Below are experts of layer 8 (counted from 0) of a mixture-of-experts language model. Rows are named up (a neuron's input weights, with its number), down (a neuron's output weights, with its number) and show model dimensions 0-159. Each number is 128 + 24 x the weight over its row's rms, rounded and kept within 0 to 255. Numbers have three digits each.
Before each expert's rows: a language model's description of what the expert responds to; "comes before" lists some tokens at least twice as common just after its tokens as in all text. This comes from a sample of Wikipedia text that the model never trained on. Tokens count by the router's weight.

# expert 5
Word-initial prefixes like co, un, inter, pro, sub, plus hyphens, equals signs of section headings, and line breaks in infobox lists.
comes before: "-", "=", "se", "c", "g", "ce"
up11:128125118113106189099116130104137149162139120156142147142115146158178121132144127092132140174128120124171117154136111168122123118121126102166119118129101094169125139131146102136106135127132138089140125155092150115072111098129160150166103127109131149139166126143076138136110174114162165114105145138084084081144136154132124126089134129101136123145191109166117131135130112153099126162128119096135114083103141096133147122163131082133098111188105132146145123084140090128113144116126101
down11:102136115158118116126107105100173127117117127184130128149106153094104158167190092118158115081176134082058158134119142133109110119134123151117104187124094118118172099100110110110149153131144169146161112117097123104125127110096090116151142129112122126132141147113049120106144121123116123116140128123127147123097091180135149154141108095110110125113122145112111110128082134114079170105136101068114121138108136126097130129113137140133147130132108135149121119128095131141111143123136098
up12:111111128114132136153110138141144103125133147133110163116115174127144105127128147133104122111110119159129130179195100160147151090122098171143108085153084137091133166101131114127130144158106128141088132140106154105162123135117157130157137138104128131158129138122093125143140126123102112104094125156099135124112110093115175119163156126139122149141143167085124083122115107171126098111076079169123141110151150132110129122119076152103123097134111168180131141103119098126114133071127080
down12:125119118045108132143168139136136111151080142124165120142133095127074049135148087147151160123138123114136141087125123159132068139148107092115147161095087121146097147126109147135115150135165160145109101139108154121117143140137142112116126141121103150141105117115124129149112144108131141154145155131125115134145110148159127115160114091127122129088171145150119106124090096135115110113146159154139088172110153119153116153140192128121121124113154128102064131125156148112148162132138100
up13:183139139109117147123143140093097096123178122107115129133134136136120142083131165119129116108131151125123098141125096161070122055150136108085164111098119084136089138129131100116123111159170110123146096078125147101089114118117142130130156104099089144110121082115124162095158143122147091103186130130144148146161157091176130119128142154118129103124093134139133115144126098140088131121089130137115140157144136135120111118154117118106120136158128134114087105145115147071086128138101110
down13:143115119144130106090135126152129162135115144108101145176120081099133104121146139102093095097162177137131126101110106127133125132134107172096117077095115160138130099131137143140142178132149139132074085113120119113135166112131105126138100110126129135156148108164141130100122145126133112112154123169130112150121130134124137119109104159070101160119131126133132093181115139120168105147078143181129096178124109181156118106093146158174113147120128114135152119086143099088108135137168134
up14:130150120179098108128118108122123133126146131152121121119102106110135142133118178112160110130167111142110106104135130149114125130117146116157114095115140107131161107106145071149109138154152119159154178127145081149125086122152143133123077151087123141162159098109146175147123114081121113121166113109177141117123121173117141155147126133139099160112135131129148143132123062114158104133167137156125099101159132138144135131111147128110133119145148134107122191111102061065091158133142139
down14:108099135114158120136113130137143126138184143126138089127146142126123146146145127153103117092157127150127118146162140154127151096144114135161134161141125136120133137124150140108129153140139164087111108137089202083149109127132146096134157110139111084118129117113101118123123119154146157138096146149140197118111179104118096101110140120096144124190125143128176116152148153123129125098088128099103140140109131113132113115113112111178127077145148124134082096124154142187102110188097156
up15:149146164119145128111160125102167111172143138144138090115160127119116112127072134158114123145090151132124140094138117147123129102140163072112119120122125134128150115071114156133132139168124111121130144052139162111116111134118120122112120117148124156147102164121131124137089178123138115140133129073121162141126147163117129110088158152154097102118143087108133139120146063148129136147113115151136109184180109090104131139145125093122114105088147105111186109102112137155135143124103099
down15:125110149156127153123135123132154133104128126133111126141146106136157141138116117130145157136118176135119138097103145129124127086080143134098108129132111152097136103158111147103117125109152165134138142138114131186106126122126112107080097109206147191137125129067169135163130169144118146147110118153113131111129127083148129113117086141096106111148132065174107159125133112125181167130153130103157122143131130157131146136144138118110120139140144143172126157138156160113181170161150171

# expert 13
Month names after a day number or in, plus the preposition in and commas before years, such as 26 November 2024, In 1905.
comes before: ",", " the", "–", " 18", " 2009", " 2018"
up14:108149133094156147141120136094148109156128166162118093121116119145187134148146141143167117107088099122110124142110157152164138109137127101087107154144082125078119157120166141189142136135166093133138144127114111108120103103152124153089103135132093147133161198140121167089069141117102109123172065147134109114129109123119124134114128163131133135157152104139109122117122118143128139142111113130134111104121122113103115095154156113130128122108083087131129164115106166099115121159156092
down14:118147117143137153101086129134155142129120143123090139161122143105081139196140123130125146118143157194155132125130104162109128159168117139125148141093128106143145172117115124129121102141114141095148164134186106122154111115150140103102139064131137117124123080131123098163142122101082124123164122121101097134091120080151145111104111130145147154163117136134159116133151167106191149104138076170136107120154137145152154139183096084131131120119109140105126119153132124105132141133123107
up15:164125117134118140159146128120140109162140106157167114095141118135159145133095092150170111136164144144134107136143123135115101112134133135168134125152107152130144184100109126150178098133113140128153109107092138144143125108122117127118127132116110177125117129167143139133143161084122130152176133128148120130154150103137100137143108119157135145137162140118117087165095140169149130120125154199152173090145157127136092121115138099196175150169183133121108160149111111140115146100088165
down15:111148134169072127140144142087119079163144137126135087115143164101136160116123150181155081120125144088131162137136125116106104130089150162129139153177165151138088133131059108157128172109159109138154121187100144143133126152114157130119134138124096149153135084139130167163139120160138091128154141101113093123119109126121115112136130134151128142149134127103087156107127113108074070144105117112147152088163129118103105104147133130142152103166148116135160125127133130126136118120121120
up16:120141112146107102120090122141122136119136144153155128143110135169120090111108069103158116131127134109133160125119155175121151147187116110123108118166122083109126143121135116146146095111125090139113123168099118111116093127157140138112116153133113116159118123092118105124152151087097159106163140131175133129134081122124176086145130152112133116102149114101129090126064131136152135126077111154103156128143178101081110147161111143131141089109152131144161132109126105171122136163183114
down16:128129159104155133137168124139129140144122148167118105123147138097172135123150157148174118149129107150106142166134090146164158136096119152140139088142156139155136177155138136139118153108136167123190135144140131130154084128146115129141137124101125167101105142148133115105139091153120125155106150136130125122183101149132147152112102075122131139116098111170082096118108138146098172125162122097177126134117168165162165161168107153121127111145126139153106095106131168135107156116121180
up17:141126115115128141105089109085111133104105149114110131102140125095152193112151117123161127123118141163121112111155134128151140129110122160118139136094125181155120109122129169125127154156115127149148170114110106085118132163142172136108135128130127106148141120094099086129146066148137151132150128113099127135119141146089146122133143113120107100172127105110124138115094091146149218137122093132102166090083105146138077133096122110100164108122092114138143155105114136168132128165107092
down17:175157140120093087162123131153119151076107134103119131123151091106116170133105130110122119119139114146121146136119152134111148097169123102134137179118125128113123092158158113119104104131153114135148111136121090127098174144095162157135158102093103107180111110118096107135136129103115138122128136147142151120126143114134137184133105135188151128120114145108164144134121096141157127169094115133122101142114146146110153136085118140101163140158097118097200144118153113104177099146123067
up18:145106183107138108101149128098174107133117122146160126122115134158160142155093151108129134116088126131130118094145106171141128137157105207145126137138111146129161126145068102174160107139154155110129116117119113141075156077126140120119116130172090152170113121145147130140167123153153113129117132115161173165125139147166149102109129160122097117131134076112136142193159105142113144151162130117116153136159130143172170133141136131102117125135110125141162138151107142148141121143131101
down18:126150120144159163111157101115085162162124158136126155116149122164133138105142130126111151110113109159106099135097119135092127134118079120106145141163115056146141144096132137115159142145144107140172144086127116112166142177138132107117091121115118081117139112146086131120118162133126147149132145146093109080112140146158081129124158116111152119143162125153092070138122146179190139108112112132149120161168155128133147128118089128128155158128131145161088119105104135130160166130149116

# expert 0
Latin species-name suffixes and citation punctuation in taxonomy lists, such as -ella, -iana, -um, plus authority years and brackets.
comes before: " (", "\n", ",", ")", " is", "\n\n"
up1:163129160146149115084142130130102100135097125159136191134120108144146109122131125178126130105135161129108178135128125122146141142159197138130116119115147084133143137122126155086129173097136118107180172107147152143102123110126156107136150098126136105123137131104114085135113158092119112150102084128149068131117177151145142138144150126117138119133081099112146105170165129117086143135101174181125144137159125150152111133114132151129121173138174129150127094153140132143116151153144122
down1:136130135145064122148115097127141129127125124115155115109107121156117154092123146103143142133127150143087125093132135142140158106133094140124099119104123092151126135127069104148191115103107123084136126147131124087108127110130133134118160110143149159130145096083125190104128116123105155123087167117117142136116125076136154152076141098084125185120099100095105096118093167099102180124140137123102101136096181123130126112178130157126123159104126104118134144121109124138091118159127134
up2:098166122142113111122136158125132103121099114131132125130161110116151120139125125105130124176127152112150160156090138081149126148128137125128131182146119156140100134118154163170142079123172109140103152060120109115122152158111141150175120128114110128155117105115120146164143099146094144100126161122156149102120129110138191098156134171099149124166108104117137143158108152147136132177096142122093094141122122113109119116110115141070088134146137177118134118157114134197123090139115138
down2:137139129161127151108129125121141113133125113130124121090145171137120090134140158103107120144120150151137063136144170076138150140119087099124097119157155151159153123132159122115116100152129135118136100110125152120074142136117186175113142190147132162104141133133120168101074121115148113147124119126116118143134133128095096109055112132140095156131185146112167132159141095135137103146114128160143075089144113117105146123103136138090116115133125100124081116114131131115186132112133119
up3:120089157096114136116137122107112064145133158111100139159169076106123143131079099110107133139140128063121136159126158120127096108139106172129144123134117118143213136107126115122162122131111093125101123116156116086112130160167125121149135145120164095116095109130140113160177123145158129136135108144137106117129128097142145105146171146113158116137117099127134128141101181170115144098073113144122131150125151108110108155091116104126122125137113144163129130111105106149105163185111107
down3:131092131148121113136141173130161101113100160158128110139113130135141113112111123154159104159158107139089146145073099140117108121040155094133143116101094151131110130155166128113124101133156123138163153091132151130109116130114112103142128095150100091161144126150110104133162077151118154122144139088143122161113166135115156159119151117135099124108095103126124158176123142106103093116093141117059150105158179128153133127136128106125153110101159165127137096130123125123155161151113136
up4:111154122141134169171158108138155106104136101124124161156151149100107133133113083087126189133160128124146155136150110134135124122157127116148120126123171122133144142102143094174112110110117082130134121130116111103135092136120115128103129105122143117146138120061134145104157122125158090105078104099145151091112158120177090136099112139105121131152143124137107150160150140148152173151110136176131148134151186114169164113164131092148144158119170129087160153122088108114116151106127134
down4:146114167120128105149114153135131113131145115182152161091134152122067117162142121091147132105131146138136141109134071130175149133112131110112128146103156090143129141157089140170128149184104139131123123169167123157133147120076138141137155123110136125143131081113114091107117106148131113162156156148116135135125134077138118104098110155089122167122166141113136145169139134130166119143130151148177093120100121114088097137144140160126051140149146108108136090138146133157109140145134136
up5:085123121110109142106148154107117136118120139125128162101145129122087126175115154184112122083104131156157148110143128141100179126109096144163121139171121139110090106145126125149156050135131117109159118142093119143124129144156130116130145174131135180115128124129129120084123132138146158157084135121143147142121143129133110109163124114158168140112133076107133146157094113196088127159132101136120146102150093117137125130117153061101152113101123129128174122105128160115137120108167106
down5:117146130154164140142169123130140139147171107130126135140154146121151125107119066115080150144121118083123141126110164096173127099172135124159169145145134107145124071117106116149131138143133120082129173154116139175148120152107135096147153137156097116124126103154168149105119143113133183168134122150168126130142171139113137106150116111125126132117125077116129113075100112131156128095159073122154080106135140117109112145098133090076105117091141144147143106155134115156107120142147144

# expert 11
Auxiliary and linking verbs after a subject pronoun or which, plus adverbs and negation, such as was, has been, not, primarily.
comes before: " a", " the", " been", " to", " an", " not"
up14:125110153116126079142121163138156164130127114103140124115138155123190102148121109094110199141178107140085088127102143096138164100130122109100134110133108140132142119117131120115096123115134132095135172138104155189142137168149167094143122127103130096132135117147119185112126100137128087143063115104127100131147140134132127085114122110112106123107106085122097084150120124102167126116141135123105109097127165114118147151092110156141118142137138070152128115076128108123121150137126151
down14:106135115143134056109132146124172151110127109120124098086163130112083168104126155089165095130138104124142111153104123133132117153101151128132131140151113133101145111161106100143141102116086091145108153131131108143158130120101124077135192128143123097137128128139153138130078135095124117156116151073089163123110162143126112164113121152118155140106137112138152140139135144175089126121115072168182100138140147136129131137141134114178125095123119103139107101129107143158126101185128108
up15:129115125106153172158102149119146164175083131133095137144145150141102110122094095138168118122117119139173126174118150122119138117123139184123096104074158154148110106134138168125141110159139092081113094118060158135166177115153164130159116114173128119138132150099095119112106141127138085139135077149125104131110110147136115146179149119115175108112116123168131137141142118126137126109136139107152123175146102134121144163137137088116127143105145112119146104084126125133105152122157119
down15:172121116122155099110182137108125151123160126139130146128123153127076159094096130079117163097147165133120123112097082131144145125168115101138092122153129089096100087111140126131119138160140078163153125112110142141095165123121090115147130109119101126131070116138171105120139165120127103131138151111139116138125079126151104112103111141110161116116099131154135131087150123150112092083158123101124132121123169095184140148118140149121127091141146098109163118138150103141159093157157152
up16:137135170148129154151129151144124084158123123119138156171157108131179062092134115145134110146141111108081100100109121119131091107136148122123104147124083109134138128090128127168139116157123131154111163137122147115118148094180150132140130152186114161141172096109111154138162124147130106119138098133147142159087097102141134100103148165128154135096128101108117084156158069098137158121174135124114137139144140118141138089139103106121138184115110104122117095132114115120143167157151136
down16:134106147129089098114122137129172139116101165116156140104109133139093173143128118135101155137142146156139156140093160125127135107086070129155093135098148130137154098122176062109128118113122113130124147129141140152126125153106146097129083131139137142108166134136175153157120122110089087124112138095164082152132128124137109127147157106112211106134179107103132163106165110156138140134145155162148120118117130127101153137109126085119092111135150154111128119124164144117127117159090094
up17:136149111112155110115100134173102161148138146124168123138144123145122094153132138131097145130128157183096149106156163134144161117112100122041135122104135107138111132166125113118124124171134119121124120098132118078119094128157160145086145130124153154094162138101164154159117150092134082124128092139131118089158164123184123112099105097132137143161098110131172143154095084113152136161130133118077125126157123111148143129120111156131135127096105112123100084122152144122103130135160150
down17:145120058135132080088121144151075132111139110109155113130172140099154115066137128120139105127147106120142147160068096066127139119188136105166147171171113148102137144099120071142161127112155134107125110143164115105139152118097149153127104146096096148143113146156143132121173136136128114138122163126128140129113142111105128091187119133128099170141172120115133153081156126142129107119156091131107132154127094122131127142095113120133155122133103144147124125152133135124123119146143128
up18:144143146094093146128115127125164111118086152148107107116119131154122087137116122129136113134153157148093130127060134141143157145135116128165134146119147157135105141143114088114128125107125117171181104135108132125102064144157115146137133174118108151135150102114089160106164108149149098100128171120105168131180107115143118146095121148135095147136076073099170101156128131143114131141135149137127135127143147131119121156136102152130164163100102094081160095089141150099165119125102134
down18:122153171107142169163145177132127108108114108173132156067119130166148130145138151125133149142102123151136119144166122139160156118140145132101106147067142152181141132130134116185176125148122129154139146167117086170103118135110106136147113144121156140109108139111148112110137142106132130122116102179142153173114130120114125130139095107124135164094134102198110132131121098139126104153101196150134124130122124093135115156132120130157135126164108130135134167114102166113117132163097173

# expert 7
Field names and word endings in infobox or table labels before a colon, such as Location, Coordinates, Official website, Architectural style.
comes before: ":", " |", " of", " by", "s", " ="
up10:106149082155120147147129135124114172150097146141121109156143099081119093150142141126125178094148131137094081087136091117091113142155109136127105151139107163177111124149186126109119128155121100129105146142099119115110125142130145110121121133148138096140120162119116182119105087131079092125166123152140135132186101112177163106155119144124104154129094122128129103106125157126129160137154137119084151127114178098119122122104129181166130126103145134119149147108072158149129145135128118
down10:087109161123100133145094094099153167156161129116100098141134112127144146147137145121117110150148136136118137122070096130165094119122150153137167141130119152107140093100134133116103124114163119134112094109118123110154123138173159140112129138112170170108149101154153127092151108113139136143162120102142136129139098164115072142096138149109132100109084158098120150150144105150117082121079109183119101101135176147135146089138117135078139109121140154169105100151167131121121099122165161
up11:115172110141117091085095114144109105129152103116149137143080091089143127113136148184107145150151145130165166140131130141178113109146135131179129148139137117142121086118112114145184178151144139141124156082105137141150151119153130110106117121135097141170127155126130163131153108100149124134150126137168107152080133113112128112134119161089153103067166155098106107129163119141161132128117169091129120123132116168185099107121136114112142141131122105094115122163130146102095106110143137
down11:137100121117178123133109122116120104135161112109161136108149099110132120156121081171136157200158114132157132143135092099161106166198127170122124132153126105163155137063105125115095100105116150135144080161124132124176122123135131117118153182121116161111157104101120106098123112108146114146132114114123094109167151147153117108111130134122080115145176135129130169108123139127162143125131136109123134145098150116106108109181134128160142120125128163134151124148149117084125151136084132
up12:120171060108105107143107100162092124149114117118084120142124127136120126114138131150118127118128133177122137120114189127085133106087153130106124066091132152119126149097136108138103179129119072104113155116136136109132096107132120112119172158126086098127110164136160169130146123160130131107127065158133098125159132158136113099150148117119121134156152116174161136131119099155154121096138108108133100160101113128185128126137114095158167129130155141159112144100103133152121102129130127
down12:172117127133151147145136116154110087125110084145121150121069105148101154111109158123164122080149093115111146169134127074152105113124140110120132094117130108137077102158105139120139095097164136097117107151112134090199118122149143144153144112097094074161122130144143145129127087134169125144141141147130096114118115148150114141100140119130125119143137153149158127144138101134101097143123127143134173105095155137104108163069128129149133138113153093110163110158118083146130110075128138
up13:128121145060157122102107143182143146125086085159132160164156119119123161126124113130133097112131147191119076132133138144141148157102121132125171120179123118072096134126122115132131139118130087176118133124130113162165107160113115075112089143165110150099137169119120101122155111115115159129142131140116159114149161120147157132165110102163139125147133117125205119165121123118127136114155109139108126114131106144120135107089081119122145123157135157142152157127111118095149100149117135
down13:155167139144152132146132147099159137117151134103107100133125124106142096082159158163130156187098116113127137126125116123103118077131161131133122141139135144102097140112170149158136118132103149094115151108159148196107130142138097135081124089117085143135104130122126074106110093120098123159138109132177116121135144120117124219154114142094118148139120133157144098138113123110139130123120132119131176053132116104166123135140138125154109132141130149106156136125111129105160158096112101
up14:178120123126097123134144110103094123146118126101137124089157149099091121118103095093155077137154127129090073170173121153137097106111110131136132095091117117116112110162112126171103141144142077140120113123094165123131162124145127117135112129123062159170100140115121149145146094153082130123128138120124110140115176169111182115158129155150105103124137147113140098109096112149129115114164136103116123119097143128153147131140162103160125138131143108126153133154094134165152171098170150
down14:131135082094147130111155155123187101134119158102115122105086111112156133142102135150076105124149158109126113126172163125116143147089122156188141111121102192115109149142108170123117086114123121109117172135130116121177112136069112147105126174122114130137120166134138086110138152135103105137117110121127094136143060111119118156101137122157137137155164131111139126150156133091134150110124127130139130130094132149139171154100140119121168134138128175151097137125133166156132119163134166

# expert 6
Number pieces and decimal points inside coordinates, population counts, percentages, scores and tables, such as 53.76412, 5,821, 73.08%.
comes before: " |", ".", "–", "%", ")", "0"
up11:096102115131088147116112130157129124122143138118128123148149130144130149171095113105120133147136128149149162117136114137117127135110118104117176078079120126106128123140152099134121079144125164099144184125117136158181106112119117067119113126136127136106106155174119100145114154135096134160085087118107113164146134095167138207097144112176163154135114117129124111140129158162140198141166131115125117126125141134119131107086152175106105124112096129106116124107149110108121102141161115
down11:110068126150097127112100175129156104106125114148122119105115133095144112126097177110103140141147174092133145116103147138126148149143144126129144128112149109129108090151130095096169109109109140111136103120169129195156139100143133115173147199137117109181126093121121100119132122121163156196141142139169128124102097142092153117141150151137112118139138162145155144090136132147155113113118181135163186144138148132127083138133103145118120117123089107122139113113139121153115154141126123
up12:161124128119140147112161144129097147139123128089147134132116147087127117149131125119118167119115150155137103098182112144148150150089070166144169073172141121145110175121174159137115145156129149161152128102106129162131107138122096094100157134110105152121149139137123159110132185151146179107109118140131200170142122116113115092101122127157111118131116112147134094101137118129112104134139130089130123098140155134157127149123164142102159104121130186148097145155117135122143114122093089
down12:116156145132154143114146151136120125119141154100100146106113138174120155073127152109166121137105113153083096123069122148123129086125156135155150117101111123147104171127136129124144123137177088113099154134188126116119168117129138121091132123163161114140153149114134132136121156136146162110146102147187140137168093111123092140145120075122116157112161118110090125128101168116131153097129127119112137095094083135093148161135144132152144100092143150117120134129102122123084168135176160
up13:092145076161150148155114114117149148142113106112105115189066157121147114131111121103101104127080135120131084128107114154135173122177127144143129104124132152153120070140127168119141148135112094129135118162146145125160142145123123164117145130142097123119109131093078124119144098120137145108100074090151099105127134148116109107141082097144177164145138102139121153091134095134115125126126100123153162132143111083111120131104130086103130101145149144164103153148124132123127107149170172
down13:122141157146146115090077141138109131122105163114104108173156129111137128126140111099166117125143122116146114121097127118105133126132129138120153131125161092126103114077135123129125072136158097103127097085144112126158141126158094104122171180106146188116113120144114095119158141125115126138159108140179153140113138151135121143134118131067118119152147144115127105116112105096125102133092144111118116112167136090103165125145112100120114200096145091150091055121165148121148109120150112
up14:137140109090095140094147133106154105140133172112087121125112140141136108155119090188101084140140121134138172163120093107132153134112089159151141114153133158091087118133128121132188157140117124086148156135137163116130104152141153127133204095154155120128103142098103141122127133102119115134169156158119142127141078146078122135107154170096120101151088127123141132150135138119142096133115159146143133144143088078154118126151139131118131137163157127155135117104092123101114106135168116
down14:128121108101147141102165136119128139111113134149135115088086112107106187096160129107136104127146139141116098140109124138097123130170154124127156133119135110127119144163147138137117135110131107094132122089132126101181177128100117099112113113102153145175105106165161146159137192093185134131118105129144115107164144179124070136125158114120143133123164117136103118114084093119100098106073098131118160099113098131163158150162135127127122099142146136128108140094100117112161096113093133
up15:130093080083149139118151140106151132131173095112121084150122151150153127137124128084126180138150108104145172129144103106097130088117154180093205120091163162136131128140136168165120084176127138134137132154145118124135087151146147133114143134126137119135172105104132124133109109143130121124158132129138104148126106129135155131121143118115138129139148104085136121121113121132125114161148139119123163164111158125077126109188150125126156150147109169120131163088145129102100143151158184
down15:161119147087107109129179098154099109150173137119142135093089163112123149135126073102126123140116121125162140111101132118103158113118141161139119134159098111165140132114162127130143118129109124142141134099156116166114116093107124104148047112151099148133109138125115106144117104103164127134080126076137116129149135142150140156149128165143127150126125149120101069164139159094093169127139116135146117132149118119155092107128055140133117126108174111081106110142118097168138129142101112

# expert 8
Sentence-final periods, line breaks, table pipes, and the closing equals signs of section headings such as ==Teams== and ===Religious sector===.
comes before: "\n", "\n\n", "=", "-", " The", "|"
up11:105134123146114143113118088141093153128138159091130125180097122144129129123127163141108142085141119183143096169167153094123128140131113089191161120126129134140155170129136160078141097156076106140113159068086153115136117110125129127114153073114093122140137120110158111096107129161139129084126117156106115135095123102189115153106126137114136150117112138139093088171149143147095111117130143154123148119116121136134116096119141143158123151113101146155133147075114133105117154129119145
down11:076108166137173124095160095107137109165133121078152126145148112109130137097148142117118119141159156113135101117103134151113113129124125134080124179147140133153087121111159125127155100113164111104123112138147132171135135172119110153112117155130118127091137115132140137103120135115117136136107169108133155155163110116105123141119155124116164136080126152096128096098106115113122125190091126120138138112089090129117173141109121076099127122147177116157150108190129116144108103157195116
up12:117124107144114129131093145118130134125114112123161155094104185103130113170125141116147139129098130112164133136146157101127140123122151125137112099084145157142169172104111119097123155149116137118103107112148109142100154115102154092179144161113142114140175123106088112163125179110125125126066100160156110131118169124132161124070145133089158112105109134129140126164121070125097128174090127160130142162144093155096143113128138095112125148140106091106154133108108137162125109130105172
down12:131112109152114120175144154109146099148128108127096156146101134123131139129147129117083141101146113100144106111133099145146143127142132126142156128157102099134091129156137102128184102147161134151137169159110132169148085119106071109086126137179149098118119120097150118105099153120127101155179124119101147087126115126166121078149115113154131089093124156130141133137062136126175133142144153143141107142145173141111151105173122130132176093130157134124108164114131134164160145111160110
up13:157094083116138148112135116108143134128149125118122092118121141097118153136169130153154138101153112125106133087097145102135130108204173100134132125080140127124176166134148113134120124125138128183166126118116117158125146130146135142132127141119158122129173125111162143113111175094096112183132113109165113154162149163156138119103141098128144140132130137140062203125129092148150150131139146148087120104131129124129144115121149134136100155105112150148101129137100178077127115142164115
down13:081124137098148124147147133095158112097131160114162130106125167076093113116125102113138115094122126131170100160129106100115101066166183146129140157153112113169166147139131117151162091126136149144122146101154123166084154123116100133125151139144137208161154148131135107138138119126154113150142132108093143129138123099119103130122139112103138112145117176182149113152142122146124110116134085169106115128088115096096138148128115150104131130130123114141127166081121132163087126094131128
up14:147107078147144097154134158124152112096123112176109088099151127129126122152114103142145082138126119122150111130125125134116145121102157097133145116086097139095105165159107117119109145155142123169139074140117145118138152116115159147100101082121152137128157062120148131156157125109124114103099141109155155108108154168114114142119117091147131115122119095114119141163068115187154123086133156095135108120126134112114106126116106076094120096145126134087121109107134135073087140156136092
down14:132153103098079123139117134109104136074115092075162130118117032096111126139176102108184181127134149135147136155098128084125156145093112166108149137142144119105128126150130134121148123134125128142129121124126106154139127113108141104138148154142122124126118152105140106119143092153122159132086110157135117128132153105105165099137081103137127107135138153124106135136101148113147136125147128100125129112112153078087141093109152137173127162140073122145149126173142173137123168116113158
up15:099089138141107108119134138161159146136125151092134141116119106138174157119095092166149134138148141162109133110114177114153139147127097142087122157098185123098116121159120144183152120163115117148147140104112132138128137127102163125135113154154109133161114140156092160119102104075150142139132141089163129123130158143089108171108132099130152143066110162133134102130105112147168157089127146140097166185122149167124139110114086140137155136141109123112091115147091143151122153110137132
down15:124152113116135147153126151150112110127088112149161109152119103190113132085179116101102113133158158113114101123144092146128130136133112121097171100133107153133144137140153122125121107084142138147148108127153122123144083131119098104074145114118087103194135139064102123141146133111158129106098144134106085124140105144135110109142104156150156146159108111149088113112157118138088060135144164095128088117072166125151124113132150112129117148139124118148127143087117110129109130140088150